From a checkpoint of a small mixture-of-experts model trained on Wikipedia.
Experts: 40 experts in each of 11 layers, 32 SwiGLU neurons an expert.
Training: 642M tokens, 4897 steps.
Below are experts of layer 9 (counted from 0) of a mixture-of-experts language model. Rows are named router (the router's row for the expert) and show model dimensions 0-127. Each number is 500 + 50 x the weight over its row's rms, rounded and kept within 0 to 999. Numbers have three digits each.
After each expert's rows: a language model's description of what the expert responds to. This comes from a sample of Wikipedia text that the model never trained on.

# expert 14
router:530400512553489522570478504533492533583515424588560476528549478519506517549493495527511499510524526534452504545431459394490500446529556407451500580447457603408579481490525602530434522459527533513440443440526526527482455455477547558479448495437469618529539466514486497389500395456528355486540528435480536513451422527479522419513520503504530528571523538563475419489445577443466515597497
Auxiliaries and verb forms in narrative prose, such as has, had, would, not, takes, and word pieces like de-al, inc-orrectly.

# expert 34
router:415527444430542530588463573571424412528431436454451538518470593482485474574442415513480442483442525539522472488537511492443494444512479550521531498481477501593510532474439450421484497420477553541471481568509430481447484464462485451563568507535520477409509488595624527496534555493542473581567517480502545507498519439497444565549468495527406390494349444568468503548495546454540558478538
Line breaks ending list or citation lines, and the first capital letter of a name or word, such as F-assbender, L-ancaster.

# expert 22
router:576580508449425541506520482440474492525419501476432493433481557452566558474572442492482503610605468470445522448533508513439421475498630553502543476508456437460466556427454539479527529479480445517460509499409563542536513560571471495463448531422468480538474461443521479579404464420501525432476404511507591562539510495445504552484491481574443443569610444554473499453540469534402472453480
Words inside names of institutions, awards and works after of or in, such as World, University, Television, Party, United.

# expert 3
router:420525476510553527452542497442564473496530542507577524439534426475516515505412540492537573601540518418490467475533573424548567510396506527578547534407512458468507433520498486534517514381475390462520513549547465563530463609489465555504521439397488553525480570526392478467445465484507531605436485538483509516526443513548496488533432543433493519489577570462487430461541437407559534577521
Word-internal pieces of common English words, mostly after a short prefix or consonant, as in comm-un-ism, requ-is-ite, app-lic-ation.

# expert 32
router:392443450447509504523535512523467457530502463513438425499480461528548434461636456496604537460439499458618550416491466472488584503535543527523532432525517555508522520497403474539535435525518507583449502486520566514423432524485418430458579484467452553499503526592556577519492503608474436523481436488487518498566500455428432548478572531531466493469394488468488527470490487622551494451605
Opening parentheses in tennis draw lists, dots inside web addresses, and word-initial pieces in species and genus lists, such as dis, El, La.

# expert 23
router:579420443529511453484452491493549466385540525493506390479530432541407596457475624509495433623499484569634567543577449429494646524538548530483419551520515427457474509507433520494469467486452539432530532504557428561531549464473616417471478498465536465544514519545462573538498527461478512449519460463461489485464486513578474563519550488473479487475468525467486502548514500506471425545526
Forms of be (was, is, were, been) after subjects, and the first byte of Bengali or Kannada script in parentheses.

# expert 6
router:380488483482523469424505508469476493425479560471567549555438557519579510511556393526534495540487584525593604461435484483550544491590418517497419535511551581586498428483485473585554434447573432596436561475534534531577431421523495551477482517480418490456478476532508594477561534540520517525530472494513501544486543480456493405468431489497522461487404420532473556534531440486599501514489
Word pieces inside non-English proper names and foreign words, like San, Gu, Rajsh-ah-i, Pader-born, Qu-ito.

# expert 18
router:490390522586504493578527432474503458432502433565501496506554418519513443529441512425569504562557520512531515483498613493534594439588455517517621526418510520469528457534507536506435455538490448425490489515566529452430446506461449561544512448509539538528504466512401493472543523616478475584570429548416408503501417545548454569434551520476491558497450546410453441551550496460531503489451
Short opening pieces of scientific or technical words, such as rel, fl, ref, P-se-udo, cm, in biology and physics prose.

# expert 19
router:484560512468472492388573525437478486431534558479501500497430481557622543512448453461509560587432485517477475473562519466471545538514431473518544434453428562538415527525468466647572542479544544502407594450497578523462563506523484531506418582536455454531429408412459547426544513520519522504492535506539422564539494582534461471477460528420594501531538513464508436481535503514403450503525
Vowel-heavy word pieces inside foreign names and words, such as -ić, -ini, -ari, plus the i in Biography headings and sports terms.

# expert 15
router:582490420539562448539476552556462492512522561452396557493414574497499505411507540464520464448489444403528493602471495482506398504454415520493360511545556561496504531505541493477516519505484665586538546468471495432456605539477557476502514482499493460517477542529574469528591524487448505450495569506491486475493396566562515440471500464554469526395532456523539556586511527440438531486506
Pipes, hyphens, colons and semicolons structuring tables, lists and headings in sports, election and transport data, such as line-start bars and list dashes.

# expert 16
router:489500545431535505448511516429462503487540559415490517497450538525503604538422523456608497528478468504458584473536516494529442504494457546547492562578413520519477489493527428602562450461538537505486566433435504461572503552454575514470423476566418500448554551435534451543465508541544497527421486489524395440590479497392512487525506383501450510530602457477586393488544556545529467412470
Words naming a person's role or nationality after a name in lists and credits, such as actor, engineer, German painter, backing vocals, born.

# expert 5
router:552493526519518442486540500537567577510541550493552595541474485541446478494442440468527513425536389387413500454512541541490468469415598526501528451529504481438437551516483585510566655491525459481454517444416539473504552372572438530451484594565520551433561462497449474474436401473527487491461475533562424518453487485494504422486582503495542509563502519484545568492456476592491483462533
Words and numbers in sports articles and results tables, such as season, final, won, Cup, on aggregate, and times like am.

# expert 30
router:588559461488448490518532499502443574554418551470412482482461520488537594341531525482466531503470478512477415515468436505478507545496482482504391474484519411428450517486376454511519523456508522541524539588525547465471432566468543491475552451475534545621479525535565518562427461488501509435468594516552475454532526464467503422425480453595492510595572496513472495536530452435406552400498
Colons after infobox field names, table pipes, list dashes and determiners like the, a, his, their, plus number in chart rankings.

# expert 9
router:581474561586463445542450439496520469603510489542503494499583429521460478543482586479519452578434563527420440418469565448491494454566554504527570408418530466425537474501478619499493530493430470477552486510504546385472513479436562486512506527480581523562496403451377480460489434426491486427510484530507516520484477510554460472423564486490451528563573543452426456467417534513428518566499
Past participles and verb endings after was or to in prose, such as laid down, killed, followed, changed, suggested.

# expert 27
router:377552437436478518549400510569468442496442391431532596528542522472453471519535472543457513471468566532619518524426511545469526479514532581490463533514572503536496487518505413420463513480530451475464474495485475515433477415478449482506508483474564515523498473608547529464599650488553464510539528467493548425540535537557475484544405420564475563438388452480517557523489447520576543524501
Single capital letters starting names or initials (M., V.), plus line breaks, dashes in year ranges, and slashes in km/h, +/−.

# expert 13
router:449512496475569494422459503557541467399440524379572562468536519544449467542469408462520515375486436452467512513446429550518531466535533486452378506555486530556471498507626469544498532537596458515489511523476491492483598541565442556533479501583504436408403483493502489490520486504449549487579512501553468425512446542631522420518475509449574560531447438547525577507552485512504518528553
Pipe separators, blanks and numbers inside statistics tables, like basketball career stats and asteroid lists, e.g. |, 0, 2018.

# expert 1
router:542480565580413416579504459494497529506479494543461461523473495493540562510516595556543428611434515531432531499486570485456452462551534497526527417382511465496581502465512582553530493487432564444582506441495573471472492462446578553457473503504545484541479473381380460452583466457452442485595511488487468530513451556465510503439519490566508487543605540517414423438454541491405510530484
Conjunctions, auxiliaries and prepositions after commas or subjects in prose, especially plot summaries, such as and, was, has, which.

# expert 4
router:499552563481399489515519565519480603551429423522549558463540552434514467453524497525514569541533560535485367472555498567539473461526519578434516462610386417487456545467404464506470563551464533417448498508423450445540438513551487469523495418533500591543518440562600528499455521495558491460477480491517477453516647430462455498547475497548467433582499502480483459537488527487482535422509
Bullet dashes and field tokens in film, album and TV infoboxes and track lists, such as Running time, Producer, film, album, song.

# expert 24
router:511569614473497508441615500436539546468447521482574509444455477514507468517356440508520454378519437473441433531501471481486425535440548523425554556571541469560513495542500532485494552521446438528448514418385451596542564502597425506500495532539578499459467473424535458515463446476420554479526497498500521447471530499530519523539463542582494478551578586536464630477505458483519501447487
Nouns for organisations, places and sports roles such as League, Party, National, School, Division, plus infobox fields like Head coach and Pitcher.

# expert 36
router:459540503498569553577494443556474538543525491478373495491557453430496467515490487588413437370480469416523447620549406558458516498399527507456457500554600489527493589545535483466489567470506480560454493526416456565474628468541486398530536472537500490418517487505472470482502535425552473533538540457531597426466499420450517519531434460516474494516542470519521564452494544575469500507565
Year digits and dashes in date ranges such as 1931–1933, plus place qualifiers like County, New, South, United, and month names.

# expert 8
router:484433460501536538438581476460482432422519495480512512513557490502518514550542495428549541506430572498482624455524521496532488506544386504482497573578476547460469404460538475513545491465594509487508484534540463540634450517516502551481462513446476509404497554446472470447481450446525555461488464564462552504553586474552536354493526497495519540499469431543495488471554379608627492563406
Word-internal pieces of names and rare words after a capital onset, such as Mar-isa, Kent-uck-y, te-ac-hes; also age in Born lines.

# expert 11
router:544447415578473472508581455512489519514552483590485400491470602583507576473506484570498447504528496518533501494536446523441557487538511408476370489472507428481516466475512554467522530560398553518546437485495473468472567495402562466482431525534548462441545486514541459543529509471429482565550557491541489616552436554588469358533522596501581429520461518454474511478479563575437521511522
Sentence-final periods and quote-periods, often followed by He or She in biographies, plus function words like would, they, has.

# expert 26
router:567561433457478632519456412449470459553422532384513519460586544515470449556615525503473569603619451415541474586518510537533493565567523443463496572533457501556495547410543477518463526460546416484506520539486479561500470475512457550531472567550423537409488421431582504515455506410454550469519461526523541474542488500455583477521524539504464500510536466490466451483590438498505518543467
Opening pieces of titles in discographies and track lists, like R-un, Off and opening quote marks, plus word starts like Ad, gen, disc.

# expert 17
router:470572468458447516426463540410590552451470510470536472588475441515489460487566465539561467493527628519475578425464487537467489576536433538489491539462437519583448439554468434493550495496523461444548574481549563493536440516607516480505454479466480433477543517467485420546474483484607483579475515521443522528530551487440549409574376462495494472458410452500435572463534417547596535518458
Word-initial and middle pieces of non-English names, often Japanese, South Asian or Arabic, such as K, Sh, Sa, as, ai.

# expert 38
router:493538604549477519480439486439554541445508397539511450528531564459477334490493681556476578508510530584498370480514471541558405543504503474542582469511459425562506526481455542449470434534538372475525471493493504528519470470501453479559517445537512512517490440412472541558591461501499496505443456482503511488468558507508541580461468449535511570512544587496460466573509568525547532509482
Content nouns and word stems after the, a or his in prose, such as film, part, season, research, incre-asingly.

# expert 39
router:460448412501521506438537511508488521494517509498533423481444547504549430464472437486511442532512641522543553517502480520572517513449355527543477499495526467530492420541523452540526439524472474496509512466536445516606400479524456539504466573425457444435539560551571459478536479415555562469514561506514527536507601417489476516493446568477481387468429438498543628582563477489619428516471
Initial consonant letters or clusters beginning proper names of places and people in tables and lists, such as K, Sh, St, Th.

# expert 29
router:568468491481536509488513565557520479582533438470497500452481425481452449551386524467483454439468522514370448545520423485459484513461462539616581560382491498452542437569501462418526530463442441490556461478513501531655506532578499491501521511399533464532534518502482536517459462414569480465529554486544431553484598361501512483483518475553517503581483506563497579547521534417465523494503
Articles and possessives after prepositions, like the, a, his, its, their, plus first and word pieces following them.

# expert 31
router:547456452549511466517474400566478540546439510530445549526544510533517549452589582563450428374415427418486513625565515487512631470457475483521487483511518474427452446492553454464462527529519634511420401480464421401404553500506497491468555491551543551555489507494521415504590498538516484531442520524514456491491460510526466490434493506549548554475511431476474568518420543487481535462561
Digits, thousands commas, decimals and pipes inside numeric table cells, like attendance figures 6,896, vote percentages, and track times.

# expert 0
router:509510391632437576499488500483457532476521583584549455517444559525471562477508432462485518455559486530570503485527474546497457503496521397490461464471541485541514487487533466491371457517508557494580388523514494449498548443437469392506512489455419477516563527557592523480549536534455489609540464518409473517464536587520516599509455598504542483432515611460535476553441457526423495429483
Line breaks, table pipes and sentence-final periods that close a row, sentence or paragraph, often right before == section headings; also word-initial se, ch, He.

# expert 7
router:519554610494495520450423483401529519476523470450503476569520524392558512500460533448451460489542519534419539469483543546441383473477514573525605459508474493531560555475542540535511481528474407468530491501524494503468551597626499619525497467427433525486454453418436576517550518486496545478459462536477569524460527490487486633514475444501485559482551494464538496464576478423431353460509
Suffix pieces ending words (-ing, -ation, -ian, -amily) and common nouns like people, University, player, often before commas or of.

# expert 2
router:565550528525476453552499478487486524571478574470433539467553551465541608455561570476476465513484460431513482508503494447519511503572467557468370390526518459438444520466470531466511513499455673511517487451469532449397498560331607458454472498501566502564511504429548478549493459451474518437434514532530470477514423569517414443448588458507500517507558461482492489485523527570420517493472
Punctuation and separators in tables and lists, such as pipes, semicolons and dashes, plus connectives like to, by, into, until.

# expert 37
router:550587533498529574542492434525586480466477504441577487481583498491457506557542525490494541546501445506418447449485480449505443563467512456463542579525540395549443549570531511412494413545479377453530508514501517437525458586642526520504512550496445460462506518418457531542414423471447509489444426499499595535475513591451527544489471445532565578471596501560439460479537481557511556582504
Noun stems and word pieces after articles in prose, such as part of, University, years, operation, program, al.

# expert 25
router:500519564422531503423552464428526501481476512514419557482455462547469429522543526453448573505465449487430463526426627498527403440478457592501566530582493583422568499484577519502506601545462470526462473497537516531455511501491467476568481487543556430585488561526373462504430519543450558421492491596481477411424538536484510594500540529420467606441547522454513530452521485470477551469474
Closing braces of asteroid designations, route numbers and units in tables, such as } in TH_{80}, km, mi, °.

# expert 20
router:492476490465494468457485537589494389357491496498596523515472593544592553518602338480482539551537480521589514491483462496584546512536554458477446538572406489463465581475515425485501461535468459472402429574441468567524438550489411531551468536530417474449519487546494470531495510547477465553494515461482570434509536464449489462548545552529491530497438441602535525510504498483526563570477
Second piece of a word after its opening letter or piece, such as C-re-ative, interp-re-ter, P-erm-it; also word-initial pre, com, V, Gr.

# expert 10
router:444442562447525555435472518366505502485485505493559518502429418532429472561443393485555479409557586590499484481432442536520527537488525447575492612666453567568518503523459477489510451522535463518504552495593511519451492500501513550536452496498543539514548468446485477534441496557511537502499562472543510478519433499512551511432513498483511474373412468508572452548516482414602501400531
Year digits after Born: or Died: in infobox lines, plus single-letter or short word starts like f, d, JPL, ag-ric-ulture.

# expert 35
router:401520462463522425510513598558434460555504457568429475540568457477499464509545510571440449502462477550621471520522455535506490510544564374523504467475541467555452447446447461449430492444468469464508493576509509473459456453461576439559592465544585520473495481616506584508544572568528522454509543497502533510501431427472526575514483522456452449440394462490565511478345532528481479552525
Opening parentheses after names introducing birth years, line breaks, and capital or lowercase first letters of words, as in (born 1989).

# expert 33
router:416525472384399530422474481499476522495512434537446513538486500508501394504545483500478519468533467527417543516504519563499382523521454460477492431504511544631597520432509459499554538490565469545555483467419505516437551466551509528506494543580447442476556609435522501458544529623466468458455519505489471475495496531506512628623490612490502492502529491575502548447437570517477534438592
Capital letters, digits and short codes in lists, such as goal minutes like 73', camera specs, and country names in parentheses.

# expert 28
router:476469561536636449545529547505504515541543542602414556533473470509544514525463480420463554454497411497509430550535521480537555455478409554460539467534465538420605466556516499568520437440425557527409464494584547528481488542526478481473572487441495484503494556576548504520401513591500432472465466493412447500503520459507507457586601475417529558435424530471563480527591425478517424490481
Table pipes and line starts in election result tables with votes, turnout and swing, plus prefixes like pro, cont, inter and MPC, JPL.

# expert 12
router:488451511474512507392536537449583580436524554490452466486479464439518604435485467462470591545448460420467610464516525462456475514508469447521516476475496593484493524464489472576486542531592527602455539416507593499456558572500449508432492517594431518469484501446482541522525485543513572608421545484498522543520437547394534415574443479484454483511612470497504466471501500574429435522418
Common first names, cities and word endings, plus commas and months in dates, as in John, London, January 10, 1899, native of.